From a checkpoint of a small mixture-of-experts model trained on Wikipedia.
Size: 9 layers, width 256, 66.2M parameters.
Experts: 224 GELU neurons an expert, a softmax router.
Training: a variant of Muon for the experts, 562M tokens.
Below are experts of layer 2 (counted from 0) of a mixture-of-experts language model. Rows are named up (a neuron's input weights, with its number), down (a neuron's output weights, with its number) and show model dimensions 0-255. Each number is 128 + 24 x the weight over its row's rms, rounded and kept within 0 to 255. Numbers have three digits each.
Before each expert's rows: "mostly gets" lists some tokens that are sent to it at least half of the time; "raises" lists some tokens whose logits its average output raises strongly, later layers aside. This comes from a sample of Wikipedia text that the model never trained on.

# expert 47
mostly gets: "ia", "ess", "ies", "ne", "944", "ots"
raises: "eat", "room", "–present"
up0:128141086150141118121126164108162090136148151161105159125133149113112148115121137144144148171130103092098172107082102131138137165136118092133123094161104149117134154123137089101122136133132169147116170169147117141131133164130115140129135123121120156107094158134147133126136149085129151146135137175091133132136123130160127090116107132129117096115111091186151174098144141134115128124150143118141149087106104052066139138122114122118111150109136115126145082104107148168157156161136181130135128135118139133129174170151127117140090154135197136122139153107116124143115128172126153190154122159136159080127049134147140154121116118138143111106162128130152103128155146065149126132144101190108158136128127143136109149121127119123171146104126114144122122124127096112140148140137158
down0:145088145103173085139121108157112133133111159117120143133117130090130137133110120146154169101133112159155106127098129118159099147127133103135114089109087136146117144121121105099125153052149123130148133132147112110188152169125148121198143112138119111115130110079137127129088159108153107096100111165124117130170091090153153148104126124127160119149106128119129112108130167129105076106118124137143114120125097166129094132126049101190149122129183111156127193109115167132105094080107155134109126131136143104116093122173131138150135132107111152166141195129149129141142074108107156132113144125129104126090123122120099138135127116084135126138134132129110173158147132145122118124137139114122151113126136107165130107123091095127150162124105109092156112164156138130117111153137152
up1:178138124100134122189099147135114151060158112153102149102134170118112108140110114117128158119109146127125144130157129127091152093104152127123146143112172149133163129106096114171154089123137154101097135113110124120129140114178152086154122114129161133103111134111123144085118065083132113142106195138119133097147099067125113141124124137134148105166132132128140120130149095082169105147121139136165127113075159102104118149159161149138121129141132145130091142133166161135127155104115113136130131146129156109120142108106134119108131111145110142105120101107147113107132099108174141146160124143090143121138103109158119141145110102140163105096149093122112142156202138132141127122129145103080128094144165159174166152101164132114147134096157117118126142138112068115134152150141084
down1:146127175152199111108105146102112154102108125166132103187116111115129135126118109101178118121145153108154133164119130121141139165143101146121158163161110141095174143107116125084152161110130106152133084122116188081088158131124102100125119096125131149142157117110135138137140111132109116119121163135159177083164124060083128113099142124127162112137155106129124126105132116151135102097122153174117089132114116125134129109150168104153114116155107131101087135103082129133101138137124139176145110129111149091103150116125140134109122151090094121122119127120092168111179134133146148131113119114122108079112104126156175116105129105172166103153160180115096120154124149160169132143129140147173136113088120156129116142114152098120137105162101100121130105117152128113138130149148123

# expert 23
mostly gets: "er", "th", "en", "ers", "ah", "ig"
raises: "ugh", "over", " others", "ux", "ores", "ying"
up0:099178098092139121147142117124123158099139139101153113135130128083117109121128150145105130136133111095115116140168141150118092126111143119170166153134115086152109127095159144130150161103114152121107130104098112115105144127100157119153095114139152152121159151148174114147119124134104135151135166137118132134107153123158172106169123137150142157105140121132128135119119129150117169151122126170141135149118128130108136139147079120139120160146133132105099090138110100131121121080139184132134129151123103088125162103116140134171139116116142130140216109130135133102123112135078126123157083081098082158137114153156145176079130160166177102122096130083108111068166180099169105136171144130103123116110123129126094115112154116159167122143140101124096100097084124095122111117143124
down0:145122140158154070126161114146131115087146146095119121133113125131102112119121106133124073138151093140149106148157138132111140095105109113165154111167139122117146168148114136094100114151147105137133140160067145117120086136119129127108144130153053083143151096120139085173188102136137134119111119128141151114109162114150174128146128101128104132106111138173133106127165138093142135095148106125128100150103154151119150177150106094142100135101119165091167137146138096145116104154166075154103144123112101108157151094134142138154155134152185096111145137118153151082141100114107152101130141128122164096155143133146132115124140173168113123124166116126108077129159188137120104148134094143115136157132089095138135119119090133127126118126120148144111153111123131097149159148108161
up1:088137130123160149180128146149119114101159173089133167097110114157112111165123135092104131130131161101109172083113099087114173108118147123149083138114135105112127149100098125136139170120118098101096170160100148107106116152088106097157132120110151117074108104145133093146145108173129137146161098112105119166130099121125095118158137138136121150127144126165138115130113132147121192127139178113134101117126121149134100118124111155073136122152124092129106087095170125105144109101164119143102083117107154095131164130135105114135146102130096155117125178134157131077087151151135115136152105129147144079125171116113143106120123122164125188148113151163130131126134139139156085101103154124113132129140152126127155109124106143105131153144160119162120081118137101138133106153134087
down1:129116143172056115124145138140124116122156136123119109174148144112135115133088073112131173166146118166122098157168149134140147109100158109117082150144059117136134168121136128146129137129098171135118140130103173125124126141114121156108113124145122118139155130096128151149115140098148151108093136116155123142148143159095120139092131118173078155171131125139168147122145080140103150147132161129105111138124205129108077134109101151163115126078092132120142076126093110097108077146132156180159117138120136153098116096106123084116149143109159125145109102167131100121111139069122133143132115149116138127160120128121134113140135131165113120110125133121158112185152074126137134084162147137098171108099092114137114128123121126116140143139135166126160113113155109131114133137125124

# expert 50
mostly gets: "\n", "- M", "- C", "- N", ": C", "- A"
raises: "ras", "ara", "os.", "ars"
up0:117141151099103191136143150058153122125165116142152056120118152132132146108121099116136124121197127147128096163192137138116183123171124137107057103139109124104120130126141122154142136137131130087118123139099136125134128105136089125122127165143117098117114109125123065146157155130117130120109093092104097120124120150166091133107131155136139137139124131173137185128145166068146126132133193121112143116144135127135144143117126136093097143131123138145163114132117087071118136131153137161138107189152164124164137123105142160107127117120095132163126165154111126165141128079135120093116138122179124155154165176104151153124130109158118100105090125135127102116121137107135146113114123115107133123096141120088136168125131163124150135112140123127127109128129120149133115100170142
down0:121098112158130122137093142119165131110080109149100133117128130108137086154109176150108148120102115126101129088094093137091161145085191119110170126167090109143113122142187099082143132115135134104114147083124148105110147125170140178111132125122112123146097128144069137138146130148119130139142140153133146182124196105125141117122080101129088105145147133110136132112152145127105160093120119151134101106110122155114115130147148131148163153128105123123122082116104119158140128121121147102083122135142135108178130151163137123155149115135169091144138140128139077122131142128115128148135159106100099126135124127143124182098163140127127135143106127096141117096120131072111094110149097078126089139177105163162121110152079112147123133092146146106168144128146126171119137119086149
up1:130154185123132117101148092128127130162151142158117148111119137133122110123077137130139112152124130071111148142146162104179117138124101113086140159118143127137103123147105108101098134130169151145184121097108140082127068113111127133105120122122082153107091121210134151126136118101091135128133151110120131105120129127155129149108145087182135029113162141122085127159147088095124120112132139125171130145121099147115140130133166124124150120117161133156106128187109112096126108122140100128122130132176115141129109139102126126157135097093070139111132116128135179156172111122170149142121139136136122131133146109115135138165113153144123109146138145128117146152105147156146165093127145119140134151124128107141102128147125087169127134180161148128111113100097140140153185140137096
down1:145166158127133151138168121103121141123165100145151169164140113100130112133080080115113118166111143102151118103157099105147121140157106101108118116146097165142120131100136161101113148122179135129120117073136144106127104137148140102140116126118141113165132148171114122118152107118112113135070138097113139142139137160118151076149115120137137121139155106100133134125122145137125131144129138145145140112147113098128180120096096103115150133128099116105134133152174076098141109143141086143113150129112136101083108149108125133176159095120119181106090105141143127088156086148153127122133139144138138140185106138140171134106116140144138149101100074128090144111126125125139079098113104113137086128118160081123126220094116123171117159166139133124131159081095125109117123119171138

# expert 28
mostly gets: " (S", " | J", " Par", " f", " (G", " (F"
raises: "rang", "hold", "range"
up2:104153134115114110206139155134136122089153139102159143134149125138155095118148079146112131102112137082144143106150149142161133162095098161168148146105115152107152154153130144145136154116096141110156161139145090133112129068158092130192138135123132124092179158124145142142136119131104151145097154138105179129114132131123121140082132139043091131118158115133147142108159120102103135111159129140092111111120118101091101168106125170143130132159165142115118149137110116153132106123137161148077107103111131123173131118137096135114129134160111107137121101147079109125174102130113136149145153117131104150128119120115128149141107124111150113157122162109121131112126157080114138109168114116146091072157157107137177111144177145096100128124091154125139135155103113146147114112128090
down2:100132117122152118142094111121132125123087155125129113098096122121119148166171122169142099120103172090136121130115143124140145124141133105125152125092131157141133145117150141142085131140127149144134140126139157056137183073124134089124130100131076106126134114083145148147176067125135102140108131151104104143135144140096116149090136139122112170099134122136131132131124145166138145106114138115166135136175133088154143120099166110110122162128126105075131158153153119126144165114105149126113061103150101132171135128134092158114109120135147160146108127114113130113134110101138152128158138096144164097171101149045101114163132099107132086107169127137146153141096141123108147131051155119163090136101140139154120141144136084141138157130136170103113157129125130126098143123112145
up3:133142123113118101105130161149124167119137126162150129108108130149119111143134107133177133159124137132153124140148121136109125108131120124113134145117170085091093149108170135099140138135108171149123111127148141091128111151161148106164132126120127110169148096171160135143166116118163148096119139173135120130122148114116109096141144144106110077147123130093120143141143104158133099126167117140097125134118099123097193141141089138133118142111118142062103094158113114111141109151101159108085119107118136150160141127125139076160118120158113134113178105115096113101144115111120129134099119107129186131130106133147150076159105095127108118129154125152067110148134172101129119155101133172096147133083142084118084126086121099148183066086143092131132144158106118172140094117107147
down3:150136100108149101129156088126153136128153094157113071186099130153135143119128144114099153107106124141152132139126144141154118142137110125123134148144173103085131099116139133144054125105123103129087132165125144112144165088145147161112127122114126128149166145070147129105148124146160112108165113129109090132129144163120108168154104123168111123102099127128140094116105143142157113104140125104115156139121121162109172167118130104161106155112157158157111141111099146127153082109176157109148158122127151122116163104119095152115115142129118132136124143098116101141119133176084177129148107162110116173138146148107122099121123076086138125105104112192095117141097107068133139098114137105115120144071100104120107146164131132141142154137141140133075166159127120173126124116114119

# expert 46
mostly gets: "ir", "ar", "45", "55", "43", "44"
raises: " finish", "imate", " of the Year", "ef"
up3:103165096089145149159155118122115109118104107136184108162116102131112107153114162098116128123132138119128123128105120138114142120128149155158130159136141112089125102074140119144084116124094117089110151100127156130125104111120120183159152132094133118158153065101148132086149191138098131146127131158156136116122134108158129129153171134125126138127108156148133069129164130140121133146088137116117124140145152163147146123119152135119131157131142158088118133142135088138154140133144176118107165159150130148122134109112161122135155136163105112132089137138134174099076113142182168128126145164142136124077075158128111130125132104100109151139148096127057140098152140084166106122169133172080105127137127086102130103141134138154131124087141129092086109100129149096106141120129102
down3:136108113119142154114144109107150117088105139118207103106137106143143081101188162157122106135131136146162104166118155114156120121127135159125144195174166137086126183116122166128139111094153090118139118160153108137125123139129103131092125130166125128142160110122159131111127105132149078133109129120110136132161109062122167119134123158121112108158126160116126124147121095146126088124126107127109123113099171167094175117142112105136116161134102110148119138122112135141161126120122145149115191156116159097124128157115102142103163170170142148116136138111149136144152117106147103142120156163123125153131181105084123127156086142104140123114119167129108146102148131112126184118169130133102151119163113100137134127126161137091129121095099154116113179128145122152144116086100168
up4:096109135101142141169143140114183172148121148148091121105107151166148115136097113139135129127144115141141092126121129102123125131142132126084122107118121090157099138153169107164123142144145112114142100169151105152122158155137095136151155125150099143171100113142153087125107106147147112128119114140120140117077128055117120129128218110107084137131108132124110108094132165083086153113087131125136152158083102145174111145125132137094133148182131154116105109136131100142160083153107158138139149172117134126129145099133129120126122096176126077152077089103124139100135145144169171105135115152109141158133126146111126132136162105174150146171152122102124119112115113117133093134143118142107097135146113144161100115125095088154157150107126149142114143106124143121120158160155095
down4:132162136126152145150122103128105107080130134138138118156105082124125127113118092141098137125141111126144103114168152127121110178135101154117153100082116136146103123144138133174130136109127152112130137146148115160088113109165138136156126174164133079147145112144149150070143110177126137113100118104093145088081139121154104165099144126143135122126144118127126144128123119135175085134112097124152184129062128103131127101159155113126133102133179101111155127162153163142113125156094125164131094145126113115091120092079087117094147128128155127143123102155112114153136123141100101127069113120166127098154148125129164143142165108137156119143131135138080140120148117118193145070140079121131092136146139100142138135181154112109134095098135143157159157117124119155095122154129112

# expert 8
mostly gets: "é", " de", "á", "'", "í", "ung"
raises: "ñ", "ck", "x"
up0:150124131075129150120134128123139172108083154120127115091119130138139137165100126142102115118138100128146135146120098118099112119138119154167151150157105112118125106115106173125151114184072137114134135088148107120137123107110108124104098143139150150116131155130099168150116132097103125155152140132150093138159167115109099114094123133112120139125135167150133113135161104156119118114130152130119158077155134176110070142113126151134095124122105174141162085157123146080144114172132107123152140140128166122131073113096130091160135121123128135091116119140134163153068136139121196113158124107118134083162123108092161070157123132137171122158143143180115151150106103124141074147129125166153131106140150111142094148149128143133120098208151145106117105124114111117126112113122095
down0:129132076117118091116124164120091102121144108130105136155120099150126113115133142134122130118120156070141123118128129110113109156177095114126155128108118110137136094108098114144106134125089154112097135103154115104132109155141127142108135128199092133093177096121162135140134136142135147153111120149146097170142097165169129158114095170157114110161163130081113118116158127166123108092119111169167097129141113146132086101153135151137076134137101127155121113119162171089123124088118122143100125133115156156151124141144087139102135084147132087116122147109157096142108129158176136116118137139105144083143149124156147184153137137167141118114143079158162121111141132094169117158114156137085118122059115112143104128070113153130142131111116129113139103094129148137158153091149136
up1:167128142096129106110109142136139153123145118076171138117130167116143141110096109114137111124115128117123133120141126130150179126110111163148138157156152117103132164079108129115118158131183158122139122141131195128151140103148156094100123146136119101081145156125143126133113161105136115142106187137116093137138138125120130170121165140135106148132128118142139083111111151093124125127120196130159117120126117127090131127151119146142099111198136131101118097090142130174143114086100095149109078100097124136119119114147090146131144124122142135158206173118118105119120135088150171143116134141139142051138108130129115088133118120139146099121166110104111163146102161100197148151151114174131129124135156132115119132115126137149132106111193150111090116109111155135127135123118105
down1:096129103107135104161130141166096090152080115134092117112127123120107139100164151083120127107124137115087106169130160119139106147154117134143114100085101155152170131124132139131126166126123111132156104120163121161132110173097142136113110122163137121113141141080160121147178091134135138150145116141133118161145088121098124086113114087086099119102094116120086112133167112109112168117140132118098144127118106115116119144092133095111129158105116124155103179121084095133165155141129144139121148117114146104158155148113134139097174133119096143126107098152130105088138129114144139139138113121098115149102145145066160166115111146124123153141100129117133154088108104121123146163177131111109160129132138091154140133155120106109131160108138102159101086222109100162091101123169134

# expert 31
mostly gets: "ri", "u", "ru", "ini", "ari", "ao"
raises: "aken", "eck", "ink", "ase", "ech"
up0:140105157144108097136133171101084184105158162145128118220137145101142142158108127071093177094102112129150104113121148127132146124091125164131153171171135156130126143111139091083111148121109113125162154132124075052134125077123146124171096159156080137121129103132135095156128064128150123150112131148116126160141140090108122086127131093086144090121105143072148138110116166134155145159122111131137092141118125164118092106115142113115148136143138106125140120060139111126135100117162120121156113123124144136129129141131153119153132161165102132161088133124109092131134151159127153146126137168129113148111109086118134174168129106141150135114113109125139112099124106121096114078118132118104134149113152151143132136138107150117115111132115135112150131139134120115145146127134154
down0:146166112176125118105167148137147113133131110135139151102135118177093119113131127153165160081127120108086114155139095128149139117148129120107150167154157143111136130127120145161113104131142118097143121083143099166142091122096084119164139115121129116118135116117159126078146160125115138147125144131157097097110146139171134164161131127185106162107154106153106100142119126160116108104124166066109158103107122152135116159117180137131111133139144120138121138172143142152110120096149116126132145168143141157172105089124119178087154150124106119111068128132128110124141148097135105115130123127138122165123159128128117104111049154101076121134124118110092147095115127107156084144128104134156151128126109157147147106101156093071138166084153098117118081135098140153135133160131105
up1:150133110095131086137112142131118130138152134146161119148122107131127086108088133096137163134137129102174139118170143149120108154171144155128130117172168118108132102122071120108100176108151112132114133129139140143149134142145129088175122103135144158120084108106154135123140156134121152109149143112113172115147137102094140113066145114120102111174092146168106108114131153190137125172159161125120084131141133142107062102145129124119146121110124101152113127063123132116129121148139170128104116165122119115137131172168135075090155116150150147124121110133155131123158117155143157153103150094127097118109097131134124077113142155158149112177109112170107142133119088090104145115128129147137110120118113125103136140146135138132174119132172086079121151087154143075117149124139105
down1:093141147183119091126099124139154098166132136057159119101123139177104115140143091143196128093109135112126150151125119148123122118141067128149081139141132125150136110128087116147111160073132121087162112140157130151151115106142104148109121142168129160108069127104115083119154132142158109144105156083139065126119118150134157106118116078147120107099119131157126133139116129116103168110120133124108134123108102120129146093102135142139135075130106116095120152161101132132162147125118118132183133111128131115093133125146139190118131156127112132160156102114166137141123145153123125138147121166124167143148148122152088113166087051142135127108123147147172138138111136136170184131106115126108129143143129124125119094140103122108140114154115158111132111144181129137148158151143128

# expert 14
mostly gets: "2", " l", "ive", "03", "ick", "l"
raises: "uer", "abb", "PA"
up3:165145105110144117128098136120128131080148107121136139146148135135158119071080119090087132166133115101124127122131132150129127131065186128145069091083120120109163086105132103129123111152160142143146110141109166090113141143104093137114115093083082142117168111148110088116148156145150133129114165193162107157146088126102132119116153107128139098114131125152148100151137117150132117129144143112138170146139124111118131134090072131122157153149149135104159108111107101102105159129099130146152107157135197120111127126128139129137142157131109125142144130149106154122107133139121119131143143148139105165054108132099135089118103106107110138107132173148114141121137101082136127118105164108141128121166124152133099135171098144155107141115182167127124164138143148097113074131155111
down3:096118118150154136131147082097101150142072140121128108159138108154113122129117114136141114151097095128145144148157186164118133114140125118139119135152097131162123122119125172109117132147109106137135100112111126107157099128154139143120162110144128114080131151168137156100108104108126122092129127131112184119120106132143124122175115123138143187167100136087111120119157131139120086117132133152220144144110111127129141117144124119161097121121150069136150096126141071115127117121126106155145158102129095134140134123159149081066174129165087073128127095132142087110121136166166129137127133137127131092142171122160120139087124163081129087103158126112130073161136119134096137105166114169093108130122146132122131128137186132125135165145137132111101118157172145120111132138141123
up4:142133146145194172148111187117134136136126129156178107138154129128128111147145162141116122150137139118133118122131123120175178100189122092104113145118108119133107125130132196084143130091100147110128123140121119119106112132102112108165136173121122137097133105091135107139128088100108144144117156140094118094140157143104103109124154142135151147113161118103139096109125122093103146158118139113101140156131114101130077149144147107160143125115093134108106150122167090121172142142159153129090110129148138097105118103074095120102157104163112152139155151091122119138132125111171156088127132162132130148119102133141123092093127118129133094109105114114129116142126155098152140106066121128144144114190183141146074127151145136164187098137152119082139169100128097113122125112132151
down4:096174108155154134097098116117115170132129126125144142111130133123127088118154105158122135172169156115164120116119157148114110129104154107093141158067168160104139117113161174107123187117115149144147146180158117105129133139144130126140134149117094141107128123116138171104127137132098141077129129138156130106163161100132112108122086146167143122141117134081125115126115162103136149115121090122127156171104150123119076111111183093122091129141137079138113145159099107112101136135114161150155115126160089091120091138143151113177125091125115104112118132140106088107113107157110122121123100141161116136107088129122038155150132112142136147144078153087164091098143120130124140128149110146134179147136148148175125108140120145125132104118161151120116129101123129146148109120161106

# expert 62
mostly gets: " (", " | S", " \"", "- M", " | C", " | T"
raises: "G", "B", "I", "et", "O", "M"
up0:153129088143123115143126123104137137128100127116120092074141163119133121072123191134140164106153122047168086142152090097132131095134118141136118113124153138141119150113128164096089138151157149122138117152100170112186149168127127110124082133122127099112120096105149158150127134132139156139155131142114137118103132157126126137108131122101133113187073137109104120104076120118112132145135116167143108084150100138115174113137097161123134160165165151100098146135093137151125133098170147137141130098067119137158109115061115085119166136101132124147142156153124137131146132146192119132111094128132136108129138173114149148133108127122175107099123130127128100134155163116155115129132110100118110078153137137104120113152110164143107125125144107134128097119140095141124070118138122
down0:125109132099097122130107121113091129135084150105099133171113130116136119117135122092119146135140143137118166124143106146148174117108125119140158134051068161148116078100139129097131156090145151105104108116079143103158129142092135109136106093107133105134076145151149108171130159105130124112125075154156151153127128082115145162113138156153110138135092135122154106163103149115106140136123123124116151135123141101164156131129127129143137132132149123061128109171179094109120146107126115141124121176143157143184118128127076141174168131149141114142122161151116141117149150106132131131126124142169159151119162143081103097101124131110162165160114128120123111128142156097105154125157065140127118095115115109139136130049138136172121088129136114137139160138132133130139079140112121
up1:130155144167167082149107088129189088111121136123143141096152156125104138113155112143098125103139119132166145134107107133127096150141177130132107119114176115139141166153164135111130143106093109153112140139155089129130098112124133108116132122082121143126119101171127150143119131137154109115101117113145153177121109122090152140124119122103104133153127148095161084130131112150156120110162123148164094150131106150129102176135110080145082111152127137156125117131115171146113149135145110121132111123127108103129195109116150115099163119153099102160084181171125169130165134128094125122109162104090151111145127112114148116111112170112110146136151118162132181111114115122142126109149108120157078124109142156105133158155150091131138088167134116149134135135133138088182206120149145
down1:156089115114146139131116125142070161145134122113112112162145119127123102174127095105166151125137126114116130136093123129143081123148080154133136140091082137138095105124072099134144136129176152134165121110134146153121120110177114147109140095134165095152132137096126118153095093148126138139123139183112090103086110139127082098116139123133163135112150153116093156111174138120127132131118131117149153097136150063140160109119131154126113117147118099119123144177124102129127107107136119162063139122087145139133134163129154107156145137134133141079177133111105046126087127155142104136126099119128083131115111123140104113142072145185147099135138118123105099155178124131131147143116103132104164180105147095101121097142126158131118118114118149129136145131153152146124095162129143

# expert 33
mostly gets: "ic", "ac", "ent", "es", "100", "90"
raises: "ather", "rafted", "rap"
up1:167139094125164087126116125089159115135123111144125153139122153127124128123058117138130164175124128148102119152123131162144150128146139148142136106142132156164149093124136110064126165141125127132110113160099153158117123098151120108141112132123103141136152142133167101101161139121151153141104137167140142139102100139152092113161125103111169116143114107121105167148139130103125137147156177127102154128071133133134119138117122123133171131144125125107173133113147113168135106157126150173131124128123153180106130092137127116129173131161090126122118176091120152140130128155145137102170115086132143101101131135121165126059121111148187159133173149118039145134145126068119126141124137150125151137168128158105154120116130137122131124142072127120099077116077134133132098101107128
down1:121110139121142086092109102140113147128163102092114118165154145098097103144121104148166141098121131086142061114109107138169131168111141154129091126163109108089127102124166118172139113106104104125091158134152155180161162182126162098141115125104150102091145095183145110139110146186102135120186103118142142120074116114153127159153140112110101161103135108145135125100113134155128110125137099149120150163114146083133137147142123126101127129147092112130157124119143095111120130119113123109138088128101131105164145094134137122103147144121117142126105122169125087111136138148129116156128132132090127089117136132111138098114136134061124135098139169123098186162132181120145122140130127113169075140152157102116122134131116156173116114148124128148128106138134171147165132164100124
up2:122169132110120105152099082112061154138143160166136119114139121145125123117103140172104108139142163134088103115130145109118123158131141117122137127120147138103136111099130170081136110132126092141141129086133118092118080142122130108124153174120142136121117136128129150117098146122116132148109110156128147140091152112131109085126140169113122075122126115158122142151152103143127173146086105114125126157161101078130091142144103132148121182113145102127133094091106115105155183161161091099132169137166154112135108125116164120120100098091157111151155113088111171135139157108097113133117111136164083154142081177130124160109136148116139146163176137126117089122140155121118131136127152175095122123163138121171103126111114115177145119163139075106139118127112131111162115119109065
down2:058141093118146167163173099090091140146129192125142150134158121157120157094092117113118140137161145126122134136130140151135163152169169120118143176090135116119170141137166161108145130136130127082122128116106129107141150148119142137145115128146135095122151121166094113102104090161141123144119167114138146151105138098111111172106128116112063112117143140125098121147127173133146134117131105155116125148144143140153122116151102087145128115118098176115126112114137138174155122110120121112103141143167154088087136135139137118116097144081127091117183155143117129154122167098102095114125095117142138154127115129122147119170119116117109117128153098107153111111166146186058153142158168177121134107113132151155121141131157157119127144095159099111151091129149116134098133132182131